{"n_layer": 8, "d_model": 384, "n_experts": 16, "experts_per_token": 2, "d_expert": 224, "d_shared_expert": 256, "activation": "squared_relu", "moe_layers": [0, 1, 2, 3, 4, 5, 6, 7], "router_score": "softmax", "normalize_top_k": false, "routed_scale": 2.31, "balance_loss": 0.0118, "balance_bias": false, "router_z_loss": 0.0001, "init_std_router": 0.0271, "lr_router": 0.00114, "vocab_size": 8192, "norm": "layernorm", "norm_eps": 1e-05, "tie_embeddings": false, "optimizer": "muon_variant", "lr": 0.0105, "beta1": 0.95, "batch_tokens": 32768, "seq_len": 1024, "train_tokens": 239100000, "steps": 7297, "dataset": "wikipedia_en"}
Below are experts of layer 2 (counted from 0) of a mixture-of-experts language model. Rows are named up (a neuron's input weights, with its number) and show model dimensions 0-47. Each number is 128 + 24 x the weight over its row's rms, rounded and kept within 0 to 255. Numbers have three digits each.
Before each expert's rows: "mostly gets" lists some tokens that are sent to it at least half of the time. This comes from a sample of Wikipedia text that the model never trained on.

# expert 3
mostly gets: " Company", " Park", "ș", " Jones", " Williams", "ć"
up0:093190155151107141115123120120148152122108104168129095100123140130121118124173133111119135109127140104153077145079127091154102106133125138115123
up1:124138141139136112134122115122134090128143190165118134160169110114123146140092165081105125141119105111104165098096123136138084136132100115131174
up2:085139112089149118095145148138159104154138115122159119111142155123137118128097089129178120132100095102128139114137104117092127103164163139081137
up3:120143145115112147129143103113123139121147129156141141144093123120137115144106109115161120173114112178135160082137175143152145131112110128146133
up4:088131148134169142085161148136119106118132066142134120159126151155107113131154114118135079125152109141088103131140145154149124110138161086151156
up5:104126131140145125161112134131106112139122114112126091110115076167158100128148146152134126158150173132155115103161086184129121122160084118118153
up6:121117105092145128134122191129139171132124108122147113093145099087123167108140127125131093157139123139136144149183112112169142139131122141080127
up7:112123134131134098168154079136157156136144103108139149135163150113099166122121081151129102184130175115149129126107104113156154151115156112126130
up8:115113108140154133131115136155118144158165121128114123106141151096142083128093150091139168138109155121103130124101132117111059126080132123120165
up9:108158133154079148118114158124155129081079087165108097125143113121136132112148152128161167114094081112134157148099138136147113153127110124088125
up10:143124134127111120104107081089116121142106149109111125142126133151111079120114107088115101136149154111126144087155122125148109137177126141146142
up11:127128152138144147131153094135131126124092174143126087158119097171106124150110142065160144189122150090155112108158141147129117168087120132137176
up12:123136129113110146142123133095149113154146131138108148078139126102116164116151131127146099123133114140163094172160110176154101129159108104113101
up13:092121110139126091130127118128117107162114139109106137131108122111106159154157118128160157154109124086120117111105171120112145115110121128121147
up14:116128143109127105162168142137126112140169130150123109163114155139132113148141112169089098139143118145202118121138112137140145119132109152151130

# expert 7
mostly gets: " is", " as", " was", " are", " been", " became"
up25:103137112156160120074145153110126129095153149134122093137136109085115138122098170136183090128128147115139182143154099106128103112136137159120133
up26:135141122139128113119122107065120106132118152169125094109102101118079127114104128145123127144154147127134139128138105093076150141162125159173107
up27:113117116129087109114135113131087156142116099123101117137148143114137102148155128104142150144099119117179152138131071078148111142164158124091080
up28:086161160116159111119161169124083144069145090085153173136126125114113128159111159120111102120092102103130183135106136131120102090160141187171150
up29:165141133092117129122096151129148128095095101169139130132104110144114154144088085097119115168075114095120153136168181079066145134099123110117134
up30:118122132145103154092140116066147125129111140142168173113111138140137096118159125175111140102114109121100116114101131106134123117164087145108123
up31:092144149154153131117111118099113141121128135127116172157120148138139133109119104108107120117098141183110090141113153142092103135120099198092154
up32:171156097116137168133138106112090126110099189128148117131121120134110087143140124161120159141087148118146126089134155098145135140111106155137116
up33:138156151155106147133131148125140173091109144140123105145164110117108111119106131118139141151132151126148149155122127093054096113117101129133104
up34:123117127107122116144120101170104122138115164151118109085102117116149108135130091141070135082138089136157074127104140104142113102146146200152144
up35:139109081131140158112119112148138129187121145160148111137089135197133101161125114136131151125164112133117145164125145162092100181124129100137157
up36:150137106098130143086114115141174128132142113162159105120158125104083104139155113142148080123109104136137129152152154131140122165138163137158127
up37:165145084129110128105119151103169122161118190129101128150152120140101151082128163110130141068166120118147093103107112139150132123126117092111069
up38:125128154158137126135146149117126115147117117117128165132127128121155106112115087147183124122106132118102155116108102115142142151141106133114111
up39:132176132123107087157163099154168149140074095123092135148105126126162105148076114150115131130139174144121098106120158131143141153178115084136114

# expert 13
mostly gets: " the", " his", " The", "The", " their", " its"
up0:145127124123131088123152081142156158100144139058107157150157137107126096134136124104075147136135132146158096130136132155123092109126102160156119
up1:108102130130151109089135109150166126089111138128117145129137173099132154166146086083124124107128137141107144109137110121098123118124141179130145
up2:113087133145104148068098110145125144153134126150110146171126123115102164083126126147131115151151116169136137146171120074100126114157157155160136
up3:125116117114137113133126057123148162130112124151150126148124112107175094132135128121130161156146104122159126135143172135130149139163142134123108
up4:128098106182108157110138103136116141107130119150142113149121113137084113102142114151102120163146096124083142112128154100110133110179112120120082
up5:161129140117119134085156088135119109132123092101157105141163145116105170114109144131125131111132125095120122157111125133095102126143125109100179
up6:084091144137133171114098114097152098152136094168068165119110102131090094083113105115094133149114137144096156161143110116122136138103154153148153
up7:130120130117128129136142183112089117119101076121157126119136162158091171115149115141133069107111138126132126093120141129134104126198145124153124
up8:123154167115134146149126114136153083108149137129134113097140082139124099094147146102082109117037140118094134145088099112140114089179135181155100
up9:114156141116111070093090145130111101146137142139123124132122153109127111147083101141100117172159114114075129139161127166107100137137120124160124
up10:117107101084133130184160118135097124141131164116138152153159119149132123098176127135093126108161136134126133135120110111126110108107151110112114
up11:078139152142101138135158109145152113138099174136105110136118145107123094133157143140174088102182076131143132103154132117103118115093106128123093
up12:110144144142091091137154102125105165123125114099126111104120128154110092112159121094089115126172122122124101181130126112172152155157147141141119
up13:126115094097112112144138125089163181082128139093151122139134160138144123195110155160087146114107060153115106080133108087151154109129149116157156
up14:154130163121080125159094109136160175147120092083132172114121145115136138113095116162169149155110112101147144108116144165118144137191109109124121

# expert 10
mostly gets: "ä", " Robert", " Michael", " David", " William", "ă"
up0:146161122162122166130148094130120103113142139162135072154127130091069113138108102145113118172095130132090161147135118118140151121106172141109130
up1:117112163063095117168118181153119105158109157119076145170143136106090122117141126152124172134120148153116142119140130098159123093132159131115123
up2:116105099112130098105143137110131080130126179154117110140146144096175145148103128157136102123166156109095156147110116130139100163116162159125176
up3:157130121095127135195125118131161124132081131156118166111139132145134132148102131138166129157171141143166122115103125125113123125177115150151099
up4:157135163156140136102071126106136119146122116111157142138091105115164137116081108131086105131139169152146103141077144150116124110105116130156120
up5:132125137104115128122108156126123138152145149156133127118105138123094120112079145131156102120153112120117093130137077106141103077205143112143111
up6:130147144095172139147098059139115109137127163118098145109120098088150133109146088119121101133147146146109122165116133163151181147165122115106157
up7:129115114145119173136127103147160141148187128128127103122185132115137109135155146131142126117126110112114101113133128110135133092126163132123129
up8:152136119127086132141120125147123153161157123123108153156129146091126093126136132112103122131119112135107128156161125116111116128104102149136189
up9:164155136153143115116154120153120121126168131154084133115136110108141103120126153139095140085130144134129156144124134133084137115134145137103124
up10:120159110160169114108121104183151119143102153111119133114105111131166172149141104145118128093126109096140096186134140133085141120100136098117128
up11:141131153083103172139107131110087113154145104129102156070109089141132131148152144119133100114090133127143131110121112150134144094125103142152115
up12:109144081093143144111168102119171129127134141152135109150158128135153110175135126119146124158151118096104120140122104118145108093151140136122142
up13:125106144129110139133165100105122132141072139130119130157117098145101119141126138118133169151131109157150108119120115134137149152112157140116111
up14:163142125125105168122107134151124130094143083144123139142141129101140131150154153140145139155134101116128100148097178104095126125134107145159105

# expert 1
mostly gets: " to", " and", " but", " between", " over", " when"
up25:118154108096146130112155139154122146137114120112138159131099117134156136097172116122147169133118136141142117094148113096101093159132101111135176
up26:109085153141120087144163153140073115137107136116136136130106109098181110104105155143135134129129142132125118122146131138145145084079132176088132
up27:131116120160167110110144121126107142121133118125093148156081115102129141110130124121111181112122148133142127109116123158126087121171109184087148
up28:092120151097149102116112137136094134102133120160134143103095142156134140149164140159141141162117149162150113162140136137065148119097143113147151
up29:127159127086125127141145098126113124089137170139151085150140144168072107109105081095142112143138138146131116137158131124128159081131129152084160
up30:157090103102136190134101148149120123146184154119101132146119101121122106116126130127113133121147109088120136133128161111131090136134093066108109
up31:114160112112115102127129159117104170060087130110148166113049148180097118107141109090159110121132133113141113156170169155136100125142102120112130
up32:096107083141155160106155122115168136138110112118155080128112164174142135074134169124146100132109126154178157111154148139110129138107108121111158
up33:109131149131121131147083133151128104108123136130102091133158114103132103146155182116108145141095065158131102150093099075113132106121138127086122
up34:147126092127134122136116142114106121111108120093136111108113131117138130100181137102112135149125148120151111113137106146134121125136150126128152
up35:082133135135129138123139117126127132099158152104139142101134131124117101162135096113131123176143122083161158111147110168158155150165173156140105
up36:094117136162116189107113088134103138111149132128163128110136087096116107143182141127118121169157132166127099114113124090134094102122121095142116
up37:138130138166082108121125119120085121114152127102126151130136150146127133091147151125154096146084154106139122113131116142159144102130110116103151
up38:145112149098144123152100107138176146104134098087137078135120129125144118129153147156127119127149129151110170106133125110172138124127142149120123
up39:119136093114100129121141143119100129129149151116119153150143148129123090138119129074157177095144083149118140098127119170114109120131111172133115

# expert 0
mostly gets: " Co", " Cha", " rec", " Jo", " ch", " Re"
up0:113099115123162129161140132108109143090138091084125118127113117115124093090098147110108123115129125135161117086123121145156192147166144128122124
up1:106137134135140097114104116110139121128118146132101143115119116172108129121088158173141119077136147087155111143136126126106133178145112170087121
up2:151159130122104126104157138142147163093141100145136142096136112104162169128107158144150110131158077108137090162151116128145105094138135106107137
up3:132109141153131084151121133162139115170134117153130165141164134125088104115137158124149105116146093096132127121101099118096124147111141135140084
up4:137110138128131143083092156188140118158097138129161109109099106107147107147136115109100122119142105103127129115148104120085096168163139158104145
up5:128135111121113170124129095119118155106115097124126160139162097154154133138154144138120130112135152099179180113121161097108110149101104142115125
up6:159131188106166128088138106132141112101168145109131138123139114123158115104166138115139138110128090126092124165085149115110134092145125142137165
up7:152125146112150086112095139111134126119168134127119086097122118111143128144118163130168134101142115100159155132155152163122152113130089124144130
up8:184104138099095121120121130127117121122121166116110133105106169129130115147138119111143118121131125162120117114139079080142101183126133105139110
up9:153115155108131148124123091134121157130140103119127115107115173099092108164133130135055117115113146158107122137095117133142047168144128133066152
up10:135119075166083177127106092146165091140166105123113114147127110131142104129128136166105143156121143129097105113158141106116162186162099163108132
up11:123120130124115070112150086153111152083165101140139066167124134103148156168114158166098116126163162156134105154147131088168128121125127075119146
up12:165155135129100116105121108100135164114139158124142111116131117123139081142137086124136143146098090130174133141125085118144172084112128150143125
up13:104136115145178136081144074138135150154144129134178127160128125143156125161146139154154117122166147135092116071117104084126114131131108104125155
up14:129121172143087116074140135128175150146138133124132134105141120117122120121127148155123149131143186143120103131117118170125120106151139096105097

# expert 15
mostly gets: " family", "ration", "ment", " city", "ation", " government"
up0:130136165127125106178135151099098136110106100066161152177110156135168144141109106071097126110140137102120137129119168102133135137108139129096132
up1:128094107114129131112160136153137100134106146133145173138081126145144141126163125132143139120140115115113118136091121179136111115110138093151150
up2:099101162105089113144114142166132125095135169153142164152102118084121095168136109146138130109119108088149181070109133159131114140081161105175186
up3:109123123141138118137084123141139112180117122129146089125115138119109132163119094150185105082143116148122138144140146098094123106139127128112129
up4:116105167177120141138132137111102137178114120100129095104127133108113158101120141133117160156131122112144142101150134115152119103119149162121046
up5:104137105097113113135121109144158130130069105118116083111124142089157111061110141095136085123170132146103148174126154153159142156151124164120140
up6:144146108126094195131129121137184170148141166117125115142117108117186160102108123155106107112094158114123122151176133133108126140164116114156124
up7:096153150094154092095114094139122116098116145082151103100125097099141139127137127149128107145125130082120122151139145166159127184162137057105117
up8:095105129125158105147136127124145104149149132125088114160114134133103129134152117152104097149132079154131146103105112110128154190093120080120136
up9:117144089170107111114122174150091128099163150143130145151111127129129133162074146136104157125149128120116177130160116146124144151110158118138182
up10:107109124118140141124139159088129132123121118092122138089132129098160168163166140116200130146106128135120122127151082149142114075140069114133140
up11:100109127148090104129127148087107104138092093133136131156167165127112156143104151125121139119129105126111157129084163118121126156131116150130108
up12:103074137124116107155120109103092120144145153088117132136122148136113105134142135156112203134119138117167169117134160131140144116111141138119068
up13:198171138093150145116129139139124172114099090140116138134125149113112096108189146115168116150152108134114103119111105120144128137149076164144119
up14:155109138122126102179076140162145158108145151107185127149078112130185125120129121138107122173099174150114129110099118113104167177143145101178103

# expert 11
mostly gets: "ham", " Bay", "ford", " Lake", "ville", " Michael"
up0:133173114127125146103109139087166130136175094106119102129061091156125114125122159096159172157155131156103137151165109148141142101147126114127109
up1:090128089152155155107140140130097089121138119156143123151101162123116138126129145127149148141120182068115145137150138157089140127144125093067140
up2:141109076131115160117136134132126134150122170105144133139115123157131120109162125175157147144106114068148098142124133123160158135175108104130171
up3:146088102176106123089175122086158124172149118107128151147134140151128096137125092119118114145087131149096144098151137161139150139144112118133141
up4:173125107135128139149141072100163126160173119097161138151108135140086132139109109148149152142080144139116076140158121110084111177148104125121123
up5:124151109143156129099153161161148139150116104121131116144174119096138096138069125101129135130111141096129159142129082188143150089131099104122140
up6:114161179166078131071142139115090132121172097119099139115098106140090139066133128095133164129117176170122125092105090129138122136123158141130142
up7:146111150142152150117123154122121137095076133147125126158089102093093123126128119176167161120126137078111136179167161157130145124125127153145161
up8:126099158113153108167158130133151126115111115117131112100077153141128126123137105127126174109101102091152129148123091164150138130110103125123147
up9:195125109107108165146129123203127143131108123112140123146132114136156112137138137079142162146081138119145145096148098089136112116178164151086095
up10:144120143100160082166130114087108187121125131131138088127098126135133141146143105147153119141136129135108156129137082139131112091146136145086143
up11:143128133113146114092147093108145149146116137126114087102155113122141152129086122151133111124152148084130110113106113139158142132107149119145113
up12:142121114078145162134121136125156114165116144154122091132133143119145136137111107160142138129080145147099126075126127137134132132116148161156177
up13:138122103084188148131099149109118122143117147157095150069108144171103128129108142100138144132116166144142127121120096126141082137124126097169113
up14:098103166124142105130117119127114177137168153136097143096122100152117155149133094110131169088115133129100151155108129176103128164139156087101096

# expert 14
mostly gets: " Gu", " s", " un", " Pi", " co", " Me"
up0:159136122159147121160120116109111111123151143123117096121104133112133091103118120112145147125103099137193147098141160108138088116139181106158097
up1:118149130116149114120143165111131201108134093126107175083127131134118121087156128141092111116104124163174128110152116150116096122140112155156126
up2:122124167133106145184135117163106160121120156147136117142124116127144140095089117100147111104125164068104109185139129120142143162146143123148094
up3:108116132119089175084125135142102135134117136073139131130108143115117128118152129143122123094133108142146119121167133098114120144107105152113134
up4:138103104134119125169118196163150131097126140163110121113126158111131109085155139147123141131145127141151121123141134158124120119107155171117134
up5:128128127095153148143128158122136146146146094086184122103134085170096112123110175166147116116125136129129146154137127126183093106122124142093126
up6:168061108139117167153137126139152155101109147128157106127070129114160126109095132133149083165150132182126093134147131151125121143144096125119126
up7:102117144108122112126149094167169136081152170126076126136138118146106150125112134136141119153103151132105114130126107148146105147161133122164145
up8:126162197161139115110125128109158098106103129099119136131127130098118132143104128101120132160176126125118133115149130140191064126166139115115108
up9:107105152160129112101125180112117112147129122133134134118155113107102129097127115105107119127089095121121127134087136117130156097121108147122106
up10:160136114108114176146114152148090144120105097121109135095145108106141135115104149139118123091113145135097137130093187118174128120102133104134129
up11:173140152107114138126142107161142124159162097151121129130169171145126121116097145101130094127136163153136152111125115132137127126153121166129105
up12:158107117098071120136145136136151123189117084153112115153143128139100158100175138146166130141126110141155138121143100138135126172120088140112136
up13:164128145131110171113141143126097156155134127155138109119142109101110165130131140124085157099131138124110109126118135158155121118141136103139172
up14:134141117158142151140120143155129149090104161097134130143125096118129089116150116157158123130172123128106182111183157138103103144134135117135106

# expert 4
mostly gets: "\n\n", " in", " In", " 7", " 1", " during"
up25:151102105132160110135095115106115168141128123138147124111071141153124123107149125170116152118150128148174090174202131108131115133162123134199161
up26:129177130091148115134144099101130122131097119137127110139128151124109138126080141114124099118116147113125109132145132100142071153170137136090142
up27:123139146153153107114088132168158155114119126106136075089086127105086126122137095143155135113144141137095121137139149142142102122117106144139096
up28:058103186119122152145097106127147090110102121154136144107121115115163094133126183128137148075111168092168096136104126118117170158100146140119174
up29:108135173167170100137147135159172171159092133159128114103074144126131144165129131129119110127163180115108094102127095126159098083150164115087158
up30:115096136083149109104129129112129169148094123121129129113138125149108112122157182128134179116134144127106170170104136111147087122133093079162100
up31:145143137090140101121129117127126138166151159109154165133137128158143117075155073090126150154128178154153139122101158153084147128133062141110130
up32:135164118112134102136129131122111088128133131134129134139104122127127160138116121136129123125129113100132168094171108165112123100121170161101120
up33:124121111166137144107122088153091142136122095118149153080117098140127128144149127115133099142153110137135139139139123109122173156078160119151117
up34:134125155116100139136106122109096116158094107140173104085117140107114137093100146108148125137169152109085156168088131075085144127177095111110128
up35:069176104139117166166139125157097112140144150099072090108113134082165108147143177139124138166107124137159158113138103108162108121113128170094158
up36:143146104128160121121127099132144116161130113092088107100126141151167150133145104149153100160113132100157125122092142052136103134129140154122135
up37:140142139107126131118090113110088141148110133133148140152095125111113128170154142142100133151080124119156123144119131109145183121146127138102069
up38:110156115139110164148116124131116139124187172074115130152127146140108160124128093105125117139159121105111102141140066120120115106121136188111121
up39:115138143092082143065090093090138099123145149126121116134124175129120155133133171107146136135123144131126137086095113105123141140117103130123121

# expert 6
mostly gets: " United", " American", " USA", " National", " States", " British"
up0:156140146144137083093123161138141104110111142134123130167139157111127127119107139095106130100080102121131140142104124098118124122121136154141130
up1:147130101117141146116103110144120145103129104149133130149217094104103156166118185120140136120141127118107098132131095120176143130135162129112097
up2:126097123163113070146128171145146128133088135141142113135082146172131117123119130124107184105175128129084104120174115117111113150125149120180151
up3:111129164130106153125169124145166155149136120079124114113086141138171116134138145130112140106122121109097140105116127114116137125151143118172138
up4:102137123126172110079158137160113141140120135132132159159085129113114114151107113134145132141104114126141162137170112150120150127169117114139147
up5:127103122111120124117168127121104176127128151131080153133101105115137152120109140114135159102149100124141143078140166131151130134087135122143118
up6:138158119123136108159119179132108135151148143128070052185110110122131130130078148089100105101128129155105127146133141119141126096126151170079166
up7:124192134127128147114100111165179080143116151132070140105136098147144115139139115151146153135131175112147108137092114082116153143141096085164166
up8:134116109081110137110178131104094141106136146164145124143139113131104083147102134133123174141127130091115098094122117124148140125149146138154140
up9:135144154153116095136142147096179122138141122166119135084099113147081145160140109098093092128110114137125160114072098104093161117115129113153106
up10:140114136127119149115176127146076161149114113161071134123133120117127153153140157123165109102129097087156137127146106172123124124112154121063113
up11:157118119150157164123167107104135139134095096133113150156183128132129166119121118138132080120097163102143112118122164099142159147098121070114119
up12:093123121133152145102074155163169093089115141094084165140143144090134111152129122132153155128070125098120120148151101131137148134100121125147134
up13:139127086101121144145111134119114121136119114113114141143090105165084075099091125137113103149147166179077145149076143109113143128080124124133140
up14:153142139151142134169142124143143077124161111171147139166148126160089165142144140161106162127162116125161137134134160157125122155117111120160135

# expert 12
mostly gets: " part", " use", " out", " most", " role", " rest"
up0:114130109121144151112101182133139160128118116128124148120147150156096145116069142144156121156107101105114154172122150111118133101085116192110154
up1:135121170125144086106157087140111144099143142142178099138141151117096073155134145130147124148078121128170129144109119123092120154180113093118140
up2:151111138109114161118122107126132129126159074120115160153117129152195149189157121118116086136143116127114103103119130132148118150118159164142127
up3:161106135125113113154132181116142140100134084127125109131101146173136151174080143114135182091135150164125121100129123147107135122121177149122090
up4:154152085159139139120127135097095126120143101120133112127120123133069169083116166169124160117125135140132116133121145083142124134123110153113149
up5:085171132135146083128129133117143102158137120136135084088129101125179120128123097151139141165107115159136143130094159122095109128146105149105141
up6:127107110145161150133157106130142114154177082104132155132113126131144131069144106149147112180107114141102193112155183136162125093121124189081177
up7:147113154147112188102124146130118120148146144098150136140122121120097151144166112104140125127075139078127111116169145161140128159121120077117176
up8:112131115121133134145148096129113112139118131144132114112118094129091123120150119159133121149120116149120077116129132091118137082165118129166071
up9:146150096144119152127161112134137145138124122143090131145084129122164157118160093109075144117157123116181111135120171144164121144155120137107150
up10:137115108106135146124138126154120152117104160099144119124099127154140148148137126113137109064152127136181136113136147127106121157116095107111097
up11:135119097129097132160125128188115117133125130131121147114121108126099133063118107157146119129147144126147088124122149122125147139121110103145112
up12:134151085163135124167154121152114138116134146085152164154151116110132113109116143144090125124111124101132110068144146106135172145138124146117100
up13:139119115141153131157162119160131149153089145123091117139122135140087077175131127110162099085152133095129142089091129161115115132117157128104121
up14:131125166096156125135124117139123135057129132142084110095114114115108121132134185138116186116120108118141142164134123125162164142130084155136117

# expert 5
mostly gets: ")", ";", " ;", "\"", "!", "”"
up25:115159126103131203124102120095181097152075123125174115128167124093154138161130152101133165147110155149134127204194138137143133108168105129064114
up26:126136151106126096104113156123120087154157172145115143116112117120103096104103129100154094152095093122111131127099113111147110151140127112110157
up27:120123147082058143145155103104119131124148134136093105136117159143138120167112119166114148166119158132154142112123098129145134143114070088135113
up28:128116169149138143126083110161135148109143149140135141127147147115159133125093159165119145132126164127163134113119151128130150099146147138125113
up29:128128116177094125148128093108094116121146175152124095142123161147155106154122144145121114132132094100151113131109137124124120101126130120117147
up30:138087153128115117093081140178179136135096121124150097112125140128121122124121082086128146127134132110132108140160155165098090142098100141161116
up31:139182121083102150156130125110113179125082110138124122151135118118140103088114133120100145105163097143122125125153158124147142175121070164139100
up32:148108144147177064086117135140108117118111143122127131156161150110160132119168175127104111117116144144120085124150137131083118098128125111144093
up33:144084153137145138113157141088105083121109057156112145141142097120143147154182174079113123131133141128114153161076115084139099113114149150100103
up34:118119136113143092090116157162066107111104117126159151123169143210121130157108151142128107133118140113122150118122144138124145149164157086074087
up35:113165165136117102102111133092132122131103101100114171105086135153162087128123105127103093130164157146117155135195114115109162167130082142114128
up36:132110105167122136115158176170183155170130117175117159124109105108108165123116136132110132115150117113149113149118117123122126153122127090141120
up37:103141092150131167125122119129112131105117041128134140131086133157144115123131148161182167163113116104114133106082127174119138104093162175111090
up38:128107106151182099100134191060154095097153145108143140108157126103098123145108120098137124113128114118133151158132130109086201134105121134134214
up39:101152149111120150156127078142125141165127133120157097130113160079109142135157131103124144136142111158091106097122168127115085104131109158127104

# expert 2
mostly gets: " m", " km", "%", " kg", " points", " ft"
up0:078141163105112121049138142146148174109173124153145098124125101116102167109152105151156160110113112142141122103141106168118117138138159150152159
up1:105101150103143129096138121124141135119116145099145141148135119100122180120149136130141191149118110130158146117141105174154092119099127054125096
up2:145150141087132143137142160140186098117141154131130157078127145115118094096122114114121119124113115127132149151107113151100137095171129117087137
up3:094125116113156123161110138115125142130110142143127135114136136144115071146153123137143154147117126123125143115167104077138078113106098124148155
up4:097126156094089136107139158157103181146144134145128122103161154120121116149115102143128131124118121113129131097136095103107109139126167108182167
up5:126091126149106087123121130121140146125138129134169100123122086122139164093101132145109119160121162107094103134122144171096102148124110142133196
up6:115109079090165127116116104119118110141173131155083138116115147197162152206108117130099118142098125096113144112146143105123098107118113114093141
up7:091091176137125127123130106172116123124103100179140168084125153111115111067103112078102124108126129125135126115157139126109087160144137136136113
up8:157136116141137117084113103129133105113094102135122138085102121162126129149095146147084175166139108123113116132135118144120126113146151089154145
up9:128171121121184108091115119131123127084107142096123110159119109133149127144130142084076130102154195107145098142110166147100112107150128127114123
up10:079089100151128101142137114108120136135139106145117181133084121135144094178106165167174147123137130168125103143189108127126135136124098106174135
up11:151130111112149095131135122117182118112098094056115142121117150084171100126143160116155141134139117103108117100094159147124144145159126106152132
up12:153148121185147083135112133078115094108107130106113088118106143146141156160103068120104111086107136093092150096111105149127136147139101123133131
up13:142167113082142157119140154148140130117131162135134137100127106119103142160123103112138145090143158113139140126139143158136116104096122120129169
up14:157125135144112146142062134097132181126116113131135145160113170117142140126169094116086073163128141119122141108173155129141155139158118142155122

# expert 8
mostly gets: " he", " had", " this", " who", " has", " have"
up0:096122145150083131113100145104098131134106107149160131107149076155125123094084112135135118146114138111121093137117114139126121176130102139156125
up1:144181077139139116137098131118148155109135115110119105133177078134151133131117123110136124135174137113153099125127111143125099106125155127107131
up2:112100107133115161141101135126125113121114130147157138084139126094139092139105157149137119118132163138150105148148111110147170136113135102162151
up3:134113174159144108107122100105089096125161107114140096148179139111126163147123143127128054113146147109153167119145168100134077119113130114144146
up4:162164132128128128121168089127145131133144120120106095148093163079128148137154166121160130154138122086121104128162107117142145197189147121117160
up5:111143131120129145149131136091095166150122107106150117112125158127160114094135117165103120150169151138097130127140145116133117129145123160152113
up6:107137146159102145127119122144161157141138082160119141111113144131121151114111087133119178154147129127127132141121127145112131142128128140128157
up7:134128154133067092154128140116151118175131165109089143112119150120139118140165132108142138164146137162131166160138101137101110082129110122148141
up8:116115111113136146162102115184128130070150119110126105114138150157113131131145137155122083116108117138088128124131123108105152156134181112166111
up9:138184102123115121113121140122130089105156114096150106130099155139135120174143096122106173153134122124123169109144136146124105169127128120104116
up10:120147109089137126100145128126090123121138143119151167170098180077100132149102123140095152130130136136142098159063124077101128084095138130113118
up11:120120130122096130118129092084151142131152141107135111120133103105120126141126118146147145128165141116151122088130093094130140130129077119123115
up12:129151097150145152134082098126133119152149169166143146174116109093138158144121090146075121101101156118116113127164097106123114142129149106113142
up13:137122106138087157150154115108122113103098161131138159120135110127126103089131180111122137118153102057106127133093131130105108109113147180139114
up14:142110144122149131104123101112131147091130172131087077130165109064161100122084108118103108109125168127149118171130133119092164125107084121134145